{
  "num_hidden_layers": 9,
  "n_experts": 64,
  "hidden_act": "swiglu",
  "router_score": "sigmoid",
  "normalize_top_k": true,
  "routed_scale": 1.73,
  "balance_bias": false,
  "init_std_router": 0.0318,
  "lr_router": 0.00057,
  "vocab_size": 32768,
  "norm": "rmsnorm",
  "tie_word_embeddings": false,
  "optimizer": "soap_variant",
  "beta1": 0.95,
  "train_tokens": 314000000
}
Below are experts of layer 4 (counted from 0) of a mixture-of-experts language model. Rows are named router (the router's row for the expert) and show model dimensions 0-223. Each number is 128 + 24 x the weight over its row's rms, rounded and kept within 0 to 255. Numbers have three digits each.
After each expert's rows: "comes after" lists some tokens at least twice as common just before its tokens as in all text. This comes from a sample of Wikipedia text that the model never trained on. Tokens count by the router's weight.

# expert 30
router:068144134164124130124141129122100115111089115154145150180145134125108158112159102156105133146119100119111107085087138114105179111136130138125097106114100119140145174110190151078133088095159159150102113143122075139136145104130121151106110139129122125105131081151159121154117080141186113148117147110126100115123157144144136137165149153181113088139162124149112114157107126140109108101124143153135116117118108147155156158171137141136149124103128138157155100126104125139147096149095138099169109126166096119152123095104129111134128088133131131111095104079154119150113143128112139173112148133106151104119127198136165103126122120132100071124115097134117143095125118146122136146078
comes after: "0", "9", "1", "2", "–", "8"

# expert 19
router:099069119152129110105113112122115122086130124166107128171160125130133131122133114101138127128123097170107089132111124123106129124140112162169093082082118119108157140118123131097141086099161111132125147171116097135104150129122127151091146127149139126115153138143189107162070115140111096113109142108150159140120123152112123165178121113166143120139128127137104106165189111160155097128138132148122126080150139114100183137115175129123129168095142110164122124162133105133118110139075126105152098145128096148126114139094112104127117163119174140100107096103163132098150098165157136152131166137148131106109129172127156143105120127161098133128089116149178091142133145135167106123125
comes after: " ", "9", "–", "°", " in", " ."

# expert 33
router:091110147160119107125123158128130131108127150129119106153103102130112110114176120109137108097118096148090147109069117119103164119124083140158132091112156096104152124128162115118136109117159149130140143174104059134134127168140147168127134135151133144121148130158214095140079122125142115144120136129085121131111131125128132173144158111154097165174146122153119120148127090175143114129125142141106119107125096130137165113164096164145140137161126119129174159118152123121151135136111102119136109135127113090115074114087099121123148149124114086133089117088114102131141136115113104145111183085134159130134115161135097118115134168131094160146138086134132104132118140151133084096070
comes after: " |", "-", ";", " /", "′", " ·"

# expert 0
router:110095143155122141076113143132103139095139125132111125167107112180139110159133139112131133143096091137120117084114110110139153096120127159152115136089141102130158149142091112080116107116151110153119133133121014171170139096158126154132098117139114148102177128163157110172102109149165122135150148120132128128119142152128121149140144129149125119110143142129128110144129131170159100109105145103139120114111130123119210130132111162154162112079136099136148132124128124096141136133095110109125122145135072104114098108114148143128142166138142142151092145106110108132123160122127119132127194107132119110138096113141112126111151128138108127187110133146088127134186140099121145140067
comes after: " |", "|", ";", ":", ",", " in"

# expert 32
router:084098105168111121122140121103082155102084139111107128193144139146112096140124119078082134110116080151114114116109150137144151125140122161160146135095092101106164107126144144108138110098100111140139146108108076111148121119142132156110149119163115114125131129174182134117095110139163126146127131097170144121131169141127132162168141151157142124104165173137121144168183132146139109097125178140146129131112153142131200118142123132114140134118092146147140176151141124095138114131095113098160095144150118134080130079091112133104132143138136132127071111095136141128154107147143120173110130087122114120116115169119125130156139143144106113107147123165129128106130158110158109163150
comes after: ".", " ", "–", "-", "/", "_{"

# expert 23
router:081103158128125122105156145108136098099131130129113134143115120121075120149137092100130076105097135159135139075164155108108156089133147152157142127065128113151145119142092133083133156099145151115111171156146074166154130111140150145111133111178113139116171090162183123137086068149134100141146150084140098114119147118108147169176151147164137129158173134148108121177144140118112129136179107174149114103126117144143166124161107134102122137138142121139137142135111098130140115126068128111144106163129127112103131092110155148117118111139123128126092114116105167142123120125117143108125144117091137115128105160130127100106115158133135109158166128149158132113178113137153109121105
comes after: "-", "|", " |", "2", " •", "See"

# expert 17
router:097123108132122119110139099101097145127117100184102131178149096137099147156158090103119111160101123132111097116121125075117175133181115148167128115111128109132164147134139140085137110105125122123142086150085077089164152131121135136131105131158106109105160113140173101180112074148132113131171182107114139092090142154082137139138182151132142126135125108168115163156105142139138116126090156147125137123130100102125171121160122159132127150140107108137128129122111097098169115141112133101163140127139080104110139139106116131116126153127164133137077117101125103149137119114113151145093133063129153117144097160133175114121150103134103122115104125146138138097156148109165119119111
comes after: "==", "===", "-", "=", ":", "|"

# expert 60
router:092107126158110132150129087107088122095092150131102153155091099137129112168141102109122141148150091098090126103102117135117148128141119156206156116088158125155138128121127139085140119108113138149105139150058086117137149109148157107142127091156145119112161124131195141134075086111141123153149125157162155126122120138116137171138123121133117119146131135153143135129145111140147092166113169137121143104133118119113136131143124155129140162108126134153116149094122089112123094127102148058161121136165080089079156102118135127131115155112135155122083090110122154139145104160100132176128145118152129116090078146126104093135154128141105132150135136168125141119109163098121098144111
comes after: " ", "1", " (", "9", "–", "=="

# expert 51
router:113084119112124156116126096136098089089158128146138138159141161158101095125130099102112102121138098164129096108093117089139165101082117131160117095134168113140164124136130133133135120081118177107089138162101128144134115103130163124089140122100127147097184108158166072150102101163128090128124101100170137153111128116124137161139139143180134156140137156124101127139119138187134075120124138105124142138131153093135144127151145137123167138138140133146101131131134090142114151161083127068113155093156106088128166108111134129128106119164122156152128103058112120152127135099087118145104137089136137117137118141104124094104151139151117133172120103140144105143109144091125133135145
comes after: ",", " and", "\n", ")\n", " |\n", " well"

# expert 20
router:090116096154138100124123140115122130100099135139132165143149140122133124124185111113136065134121148129110128136149148148086161118129139159153121119098132110094173145126109129127140082116139142146102151166099083085118115117139121073115137100165139128100131083158174106188128110146124083116131134083162135111164135130114152132167149110152146156146126152089100102190148105165136108161103146148120130106088103115131181144171103111143113159127086104127130099116127101108146089145098126092099131116127106115136099059134133130115143150167131106116094130092135146115119095133161118145097148101130116144119116160134114102113154120138095104142105123157163158103124125104132137157153
comes after: " |\n", "\n", ")", " —", " Candidate", " Votes"

# expert 3
router:106119128149104155103159132077108143087154136167103159152129093119106144133185115117088096143103124132130134117128143116082111134118126157137131117107108090141143141107147115118145129113141128157119137152093117121172157114139132139129141109138123091115171115179120121173088120139136077120145149091138107113110161138152160154141152109149160166128115146145118144142129151125104130099194159119103155078134134131129167156159145149172156127078124117154120124130112098112101088129111134045143120142120095138074120093111112122173151161174128135162096139097145123131148119133154117140119153111107164106109112134135120093107168167141100131171146118146123158153152121147158124133102
comes after: " of", ".", " to", " for", " on", " with"

# expert 45
router:080131126175142123094129103100082096090133112132159151139122148131123132121177130121127148118075095127128141096098138084084159105123150127153119102085134075108159124153151158112130118107110141131107134141135092128143137111164135154096104129173130120103115104172169094144069113149135132169120165133142098125126151137092109161171154120124158126135166117147130158148147123186132098133143155159119130100166147111136167133160130127141122157091151133119116177139121102158143094167095158124132127083161128129152108113118118182133148143131132165165096069118104124129136135138130155159110143095128156111116113145106152083093141134112115129152107144109095139113142132110152103135140
comes after: " the", " a", " (", " The", " \"", " No"

# expert 52
router:090122138150147134078108110093109095124141102189113136148158136123117180129153102107089111122093116125126137121122133077108191098136106135146139124088146100124153142123137150086120113111122139088123141166108088110177141089147104135115118133146115137096135113151187072150116085126146118145132147076141122107112144144151166152168140142140160141128167144151114143131120123169165091132156131146129120120157131118137167114154105178141137140151104121161131132095118129132145113146092126112160150127134090096139115090115123111141126186113163155148104116046135100145129133104142102157131104098124127113104105149139129152103126143129131122186125082124148128107142121108116136111102
comes after: " |", ",", ":", "-", "|", " and"

# expert 62
router:070100148151127118089136118119085131086086106146106148145136092158133114111137121130098132158115120158099133111102110112108151083114123156186121113077141111124135128124092128094140128117156102131117148144129039141129114090146146132115071105128134147108162130156164108150071101119148093122154158122143137136125161173134136155158178129151135142131162138124106138141133138159141109127126174104141121134090125145143181116155159154123175114102130133148112123136118126122127110156115130130144119087120103103113151070086127134122132153134147139149097114114112122131146110126140182155108205086155149107108112154128112109129127111130097143164115138133135135159152164130148134119091
comes after: " ", "|", " (", "–", " in", " September"

# expert 24
router:089138130158132122127165107132083098071119134142116159142142134168101155100162114142073135136130128155124090119101107130123135121139099159152105104076125090129166171136106097123143079135142166133112121146130044111149133122142121139094130122137114130125132140140177115135119087179182139150142099096143113118108122109117132152149136153145117154137140130147137114142122154132147122134122181155110164128120136123173143173124143136114153152107087129131141146126159072153095102130088127088138136149133121104131102109127114111144100162106140166135087120084139167126144155157147136152097180098142114131079071160155133111098104119140123142126092110122140157110139116112141142111115
comes after: "2", "0", "9", "1", "8", " List"

# expert 21
router:101104123155129116083109125088122133089148159134115147134125136117134092137171085117116089131117108142150104135127126109106169142154097146177146119126149122121143150119150138111125095132125145128169160179113106132134133130127121118114141113165136087098131073140212094198126116149165098115161133117160119141109122156091121154144169127153129167119137164134127136147154129151116100190119130158136162146125138178115158170128095110125090180119117133131131161121147100101121136128111115107170117121121121091102126097133109130114127162190135159105126128089118157139097133153145109151124166114134133106158135209146137129096106134127103160137127139133169142141142142115120123122133
comes after: " ", ")", "0", "%", "3", "5"

# expert 57
router:072134115181126095154122103104093133098119121184136145113096128105143117140152112122115078158130132148135117088124126099102123100124110177139136101107150109109142131139126114096112128104133120156142147170099102125130129096168151123119164142160151153132158137153185085144092065122150105122162129114124154110089136118115079181144128108151151159167143160139147138141136117135120086147111153159136167106084134127103146135181158125112122130126133112148137150123089103104116114112085114113155139124174090107142113127108130118149162139138161168134111115083090147153108126105134116126096134133129132112134117190115136143107142136144151107173116124176138172081155117127118114137112
comes after: " ", "1", " (", " -", " \""

# expert 63
router:100123139148115168116135102115082131086146125155090152155110121133084152148147133117144104093150093139152092117115113109107176098180124167202103133128147103146166115101151099130124109127171131135158139146111123145155104095121114143079087121148111122134146143151171103158104079145150110110108134155130137160149181172121143153169147150123156149141156164090100083138129147161109071136133187131136102141117113147134152135137144125135168132138134118144121133105129104109120107126098123118115130126151098078116148095109125120142144167137118157164099136112123099140113134115123145161146159080161141113095110157138140121081167154154128134134114113164150122132124105105155130121127
comes after: " the", " a", " and", " an", " of", "'s"

# expert 1
router:099131139172113130100137129100119123129117130167117183143131152141110151147163112097120147122117141115134130113123150116135181099116129157164113115129120111099096173116134164089116090130146139171140132170104060125130135118135133144095127121130112149126145117183185106134114097160164134178123085111129108123113156130146120125153166114152110150124091133112117156162137129132133113119122136125124101096140148116093169124113091148152154123139161134084135144091136146141087143150097136086156158146102127109096138095099103133095100122153124147136104122101116148131106125156105147148135205103119143092117085180121153102140136108175096118157121125143141169097161147119171141092142
comes after: " to", " he", " He", " and", " who", " was"

# expert 28
router:099099117143143152091116137131093148071122137145135134105137147100130143135186122111093116122106085169095077084119139101101157116129119181156168139121153101133170167133172112119127118115127109141155127170124090117134074126144114148120093142147084179100161092149123106156101103111134101125149140104132125114091137112136129121163187123157118149128149145127158133163147131130145087171139163130116135134127124144131170144139115138145167165113112151136139151132119103136134135159069141134132149151143101107126126106102121152128167139143165140149081115101123127125116119145135108170115174116138117064088077147148103141130141113133118126142135133158145141124149143129137101128066
comes after: " in", " of", " at", " on", " to", "."

# expert 31
router:103130144194110142106151123111077119100137149150143174171133174123090102135186107110089169117146143165110094133108118104106163117143136149130125127136150090123125153152125188114128116103161129171123152149098055143116083137131139144127097111145135127148112146158178115144118129128106101131121146063128127137140146173137122165138143129168118120127128124138122166133140110118126135069155154135139135117129129125141181150132095147109148155129146130152121165147124087125141150119113146106113150126107105079137118091084154134142164136167134106132133129138095111126141127129149143125131144105159145093147095174104133098120109144124121139142122076167094143147155173102090109117130
comes after: "\n", " |\n", ")\n", ".\n\n", ".\n", "\n\n"

# expert 18
router:113102139189127133065100098100085170082110123139153144129125116111089108128126093078078119134131125118161117090082148119128168075124109154133111116068145113136135124148153139150131135114134105132161128168123100123146133135137156141111097125148111133102152093163230091138073074159130123180144139103140143100126180127131123150147150125126164116127150153139137108155145116134151115127131124150124171150144112149120165170133124125124134133094086136156111152140122105121120115136098119081122134127116096130129131102105139115109152114151172143140099133134122092135122151118143165165127174125135145109117115145149120103122141148135090112165134127152146120114126142104110096118112
comes after: " the", " The", " a", "'s", "The", " his"

# expert 38
router:074099118160096127123109105105092141125116123147115159177132129121113151132167125118128129130089083154109115146132111100092138080139113104146111106120147117112177159125141140086168132105130135157125145161093057140119136100151163132093132105155114145118140109141161079132093118152124119128126139108123109125114143175112098149162196145150108105134128128162135158156163115149127079109148122137149159146144113141132186160156115142128125159173107103146116156126107095161161103100122098108162153136148102138135097109144121106134183145129145180156110122089092129133142135126117146120123139117130151150103119189104111133105139138120078110145143113145161088103134137136139095112125
comes after: "\n", ",", " (", ")\n", ";", ";\n"

# expert 44
router:087133157160127128100127154100090161094130123154126132181165162130123125163164142097129087139115085133150114107123108121125146087149111158154119083116086108125144103112138120068141108094128124106096157179124095104148089117132157111144141136148141143126160108162188104160074099140169135128153149112142082095152124137118126166177161097146134124145126139156118149139110129155100161134139129164141156089091112109116115106167123144119119150098142155147137148130127125128160100128107125093142107131124098094144104122093153110148134185128110141131097133073125159133122111138110141155147171113145157103105111179117135121087117108112106110125153120156128129119154167141131120134102
comes after: " |", " was", " to", "6", " were", " September"

# expert 2
router:109127125147125160126100109143137128131150179158123192118145080116128113091135147107099142148101146139103131141122123106120107136121106142184114140113148126128110145111127118103150109155144110153082150136120080132167137089169111100111161152159135125093138104127168096136088110129128134184155161100128149104128127137110164133157141120121141107114153149118113160143157171141136137127130138148142137147107137130137156191126119136092138157109110119116108155133122091083117130133052126109155090120121069112126127107109128105141105140137117105156079126126144096150166147109108107143106176097137115120143090142132132156103186148127097105140146134176141120145183151123167122081095
comes after: ",", ".", " that", " where", " which", " he"

# expert 8
router:099104143153113098063100095108116119097119120167137160204098119092115109113174101093116120127122096143149110064111100123119140103132128149118116121087144126135141166151137121097074110132134114120144129158107092135165109103142114133087111117132107112099170061172210116133075112135132117139107132106110158137102116145109121152153161136125130146109129142142125129151140125137114123143132132139114148123127122111143143179147113116120166145122116114128115148131117082138138119146099119075148133120145120139106125102085122116144167163141128116119082113146107116138108126121119113142085194105143147107097126173134121121111148136136112134142105133186112146123149145092163153159111
comes after: " the", "'s", " a", " his", " The", " of"

# expert 22
router:104120132161134106140114113117126150063135119153108142144160140138094168131155138090109108130121099183117124111115146085104138113122133150130163136113143134122141139124121152088125149095167115152117140167072053098104110111133126129097113093131141132099165082158188094138094062107139127148154143087120147121127147129141149131164154139154166175124115147121132141113140111137124076093125155146148116145155145143124178160128127164081138141083106145130150132111135123087148127152109143088136153122122119134122116086117134099132139130138106150121116128082133128153139118123133111176128193098113141067105123130116142124123141168155130137170120142132113131115137142119134122130074
comes after: " ", "1", " (", "2", " $", " −"

# expert 50
router:116094135166089125081137141108110150077132110164109140200169109104148121135164129140084112122101110127100110108113116143125176106121099175156115143059152111085149123131139167089137154122150130122138145169109073115116108134124126127133139109126134144139139122156207092151102074168138093106169113137125150116113149152117130119168135122199141110126132138160127110156139139106127126099145143146129136126132116138137136139134140143111120132138091124129142140110143126110147133117101138053139124119134118121131156066131099122121134130143153124134079141100110158161136144118109106131124171153137159111107118187100135128098154106126152127104150098119134098121153124148089121116100
comes after: " was", " is", " were", " be", " been", " to"

# expert 47
router:092105148200107153097123099100108116096109130138125108153107132135155123133164080101144132141104109142114138113097121096145182117159103147150127107080137103131144124108135134142140119081165163143143173165123118119158138113129116132081107112157130151121150090157161089149083102108156109150148173100129129119138131105077160170164113154172141162122148132128159131137135112120091104134130134152125124115134124133133168151173093120166121125164110087094129105133127079100133115153114133095133132129151105130136133110140134148114162138102130146141126120094119130137159145157144119191129156105146126083105101135154143149112126171161114093146101109121076147099136134085101163104120
comes after: " as", ",", " with", " for", " is", "."

# expert 15
router:090106145169152145088127098074111124087090141155113132137150116148114114145146125099132114087108120175082139111118133101123145093138131174163129155098154082126124126132123150098119121129152141134131172181090063115139111094124109104097172127125113116069152116146164080168104113145177127140133134109125115135096126135101131171183124169147133151139157139141136102128137134141139111113177146140100129104134086151117149147180156091137160138104133124154147110113125124118128147142120134106141149131136089139135132078091136118137122142148111142143090133103122128141142118122135131183127110130123163123134124198148133108121132146161101160166115142162119117146158158084129110122118
comes after: " (", " \"", ":", "-", " of", ".\n\n"

# expert 10
router:083089134162099124115129126087066127100138142141122102172108141108101116143152121082106096160115155129105079093120136149129156109141155140162129133107110113125115153141147100092128122131128107117100144156097081127162130113145159130114126131140121136057140090146187107133108094147153101138138120096131134119132167137075138185140154135117144145161183154168102167134116123149128136140127136142161137105119162128154179167120123151117140113146142092125141145145127094104157102125103134116133167092139104141155126098093118153094166160138099144161103124095101129136143119117117148150149162129128122093097120198112142108129138109143131113160133088125130154160104127093135136140111
comes after: "1", ".", "4", "3", "5", "2"

# expert 16
router:120106122135098127117118103092113143124125172145104167163119140108095137124126099138101130131119076172091121090165148113131114106103096153163117122094107106122144129125194166072141121105162120100131149122081080129157131081144118115132107160132135132099148097151140101135097056158122102141144162107096124143075158130100123145170142148151134134151171145124121147148147113132126104128121125127127148074139104118106195141173099140150148139139157112132178144120146118134135144129100130099136091112127087095153117102135092126122121150133120156152117135097094134126138095122110156156152158113127136110123118185115145091116125136088099109143130110146129156103153145124158113143097
comes after: "1", "0", "2", "7", "8", "9"

# expert 35
router:112108125144108116128132127071092127081125175146145139168114117104104095123124131093125122126130091158109109139172097122114132104099088160119122125087132094082132137141208155075149109137142132173143149114103116136118139089147103083116120100118147131121163092175184120161119084125114085156131153090120139144131116134100121166184127167149124145131148156113125134152101108162138105102130143143143139122132102138116153110153119146125144130149146138111168112140117115112131115137103175119128128109187109146116109122131111132123088154115175159144086099104123117122110121127153136149120173110142140110127102168136125122119122118117094121177111101172136089103147182116114116130109
comes after: "1", "0", "2", "9", "8", "7"

# expert 5
router:075144134160173120108091135109091145103110132149115153104132095090125118125178116124110131130110110166110106113096120128101157102160122156173125128108142124122103145097130156114132110130137139135132141144093084118126134133146154149128098107208097108114134099158176120194140091165148111148135128104151156122121105139147146185152154179153119152150128151138113132121116149179127113178145162128166142128135099112124146124149165159132120198102104132139108129140122132109116146189087122122126097112135113076130131093089111143138146150147139133141099113096113157141110160113153130168116191128127109114116120170119128116119132113117125156146153134133176125123128157127141127123101
comes after: "2", " on", "3", "5", ".\n\n", "4"

# expert 7
router:098123162156078159091157100109117110095120109122141158135136161139090142097151113106137124174133137135126110097096123141117119123103146160163125111103126107117161158144139106113127159102143150090129137157105065154155123109130150149128125142153132120137170108140196107146084097150092130099152122091120123119128105110140150131170129151144139133147141150150143138129148143132104102147085109133127106126156112141116151164173125133133156145161144098093148155101138108112126101155062121105167147119149143076086106083091145115128116150103131143140103124068094092142118140147156146174118144118164113083083119145115124100119149138144134105167115133135161123106162140131126103164095
comes after: "-", " |", "|", " a", ";", "\n\n"

# expert 6
router:084122130145107112097118133111081149088109144124103148206140150114124150140150074124143131155115105138165131143115080117121162076136140154177122126133174094131122138101126144098161105124182109128142090178133092133116122100138174112094115088155101113099139127170189086143103081157132117130116157114098120109120122142135143141142150130150113101121127129135141121142140110142131127133146162107146118111145107147167205138127104148128126157149122163120112129136116127078126132145055117152161131142134127166119127125130147133138134137118144145159093109086138145134119118109143126160140142107123146115101118160143156099106155120146105137186153123172135168105132132093145124112127
comes after: " the", " in", " In", "In", "6", " his"

# expert 37
router:090110143170105145132101140082121154081142132132131120165139135142111144143119107110094106144129115159112109120132143093082176093165167161149150112106163131140116159127148153111123077119153143123101134165133116080154134147114158173121091109160143144123103105172163112131068079150157124115111112113146135099107140141118146129126150116131154134140155133151155088162161153140130130116146136095142125094136141121131179139106126144128119172144148107157167127106123090105143127134119103112152098118103071093150111118082123144117117129168154154139081126108131125143112104129130110166116167130152107118104110200114120084091143136143126162159142122164162142117118155117111113124102
comes after: "2", "3", "1", ".", "4", "5"

# expert 58
router:092119130174107108116111143097085143110125140134094101170112133139107122187157151117120124134133158129123140093140095128098163123108153131156143084066119113129142131128140156101142106128169092149109123170095104120161114105169121131094142123117161128142153088149191076162124095136141149115150179106099135199128114139091134161172151142148157101147143181137104133109129140158124101112136146127133188130121122152127167119120129111117138155150106118142142139143143128136137124183093154092138125135127126155111118104147135121128143147142138136120112146104097125143121114113095121186127182072141138110100094173109146133120127105126157128125102139122107129077137121119112137095125
comes after: " the", " was", " is", " a", " be", " are"

# expert 13
router:091127142155118152130135108138091110082149142148106139164138106117129115144157124115130110133133111150101110126117134145103182097140127185153135124079124113148122138139132139112137125151113158146148116133138087120123133111123145145109132110144103095122151130138167081149086077093134123153103134124139167095134152178146159161187137136147136146107157166123112125139152144160121113156134144162118132105189127094124180180169129133140128129130123158124124159149135104134115165135142110073128121125128097104116103076107144107147148141157149146164112126070077119171121111117129122149084157114152169100075108163154127168104136126121152127170093090135152130100152129120150111118107
comes after: " the", " in", ",", " of", " United", " New"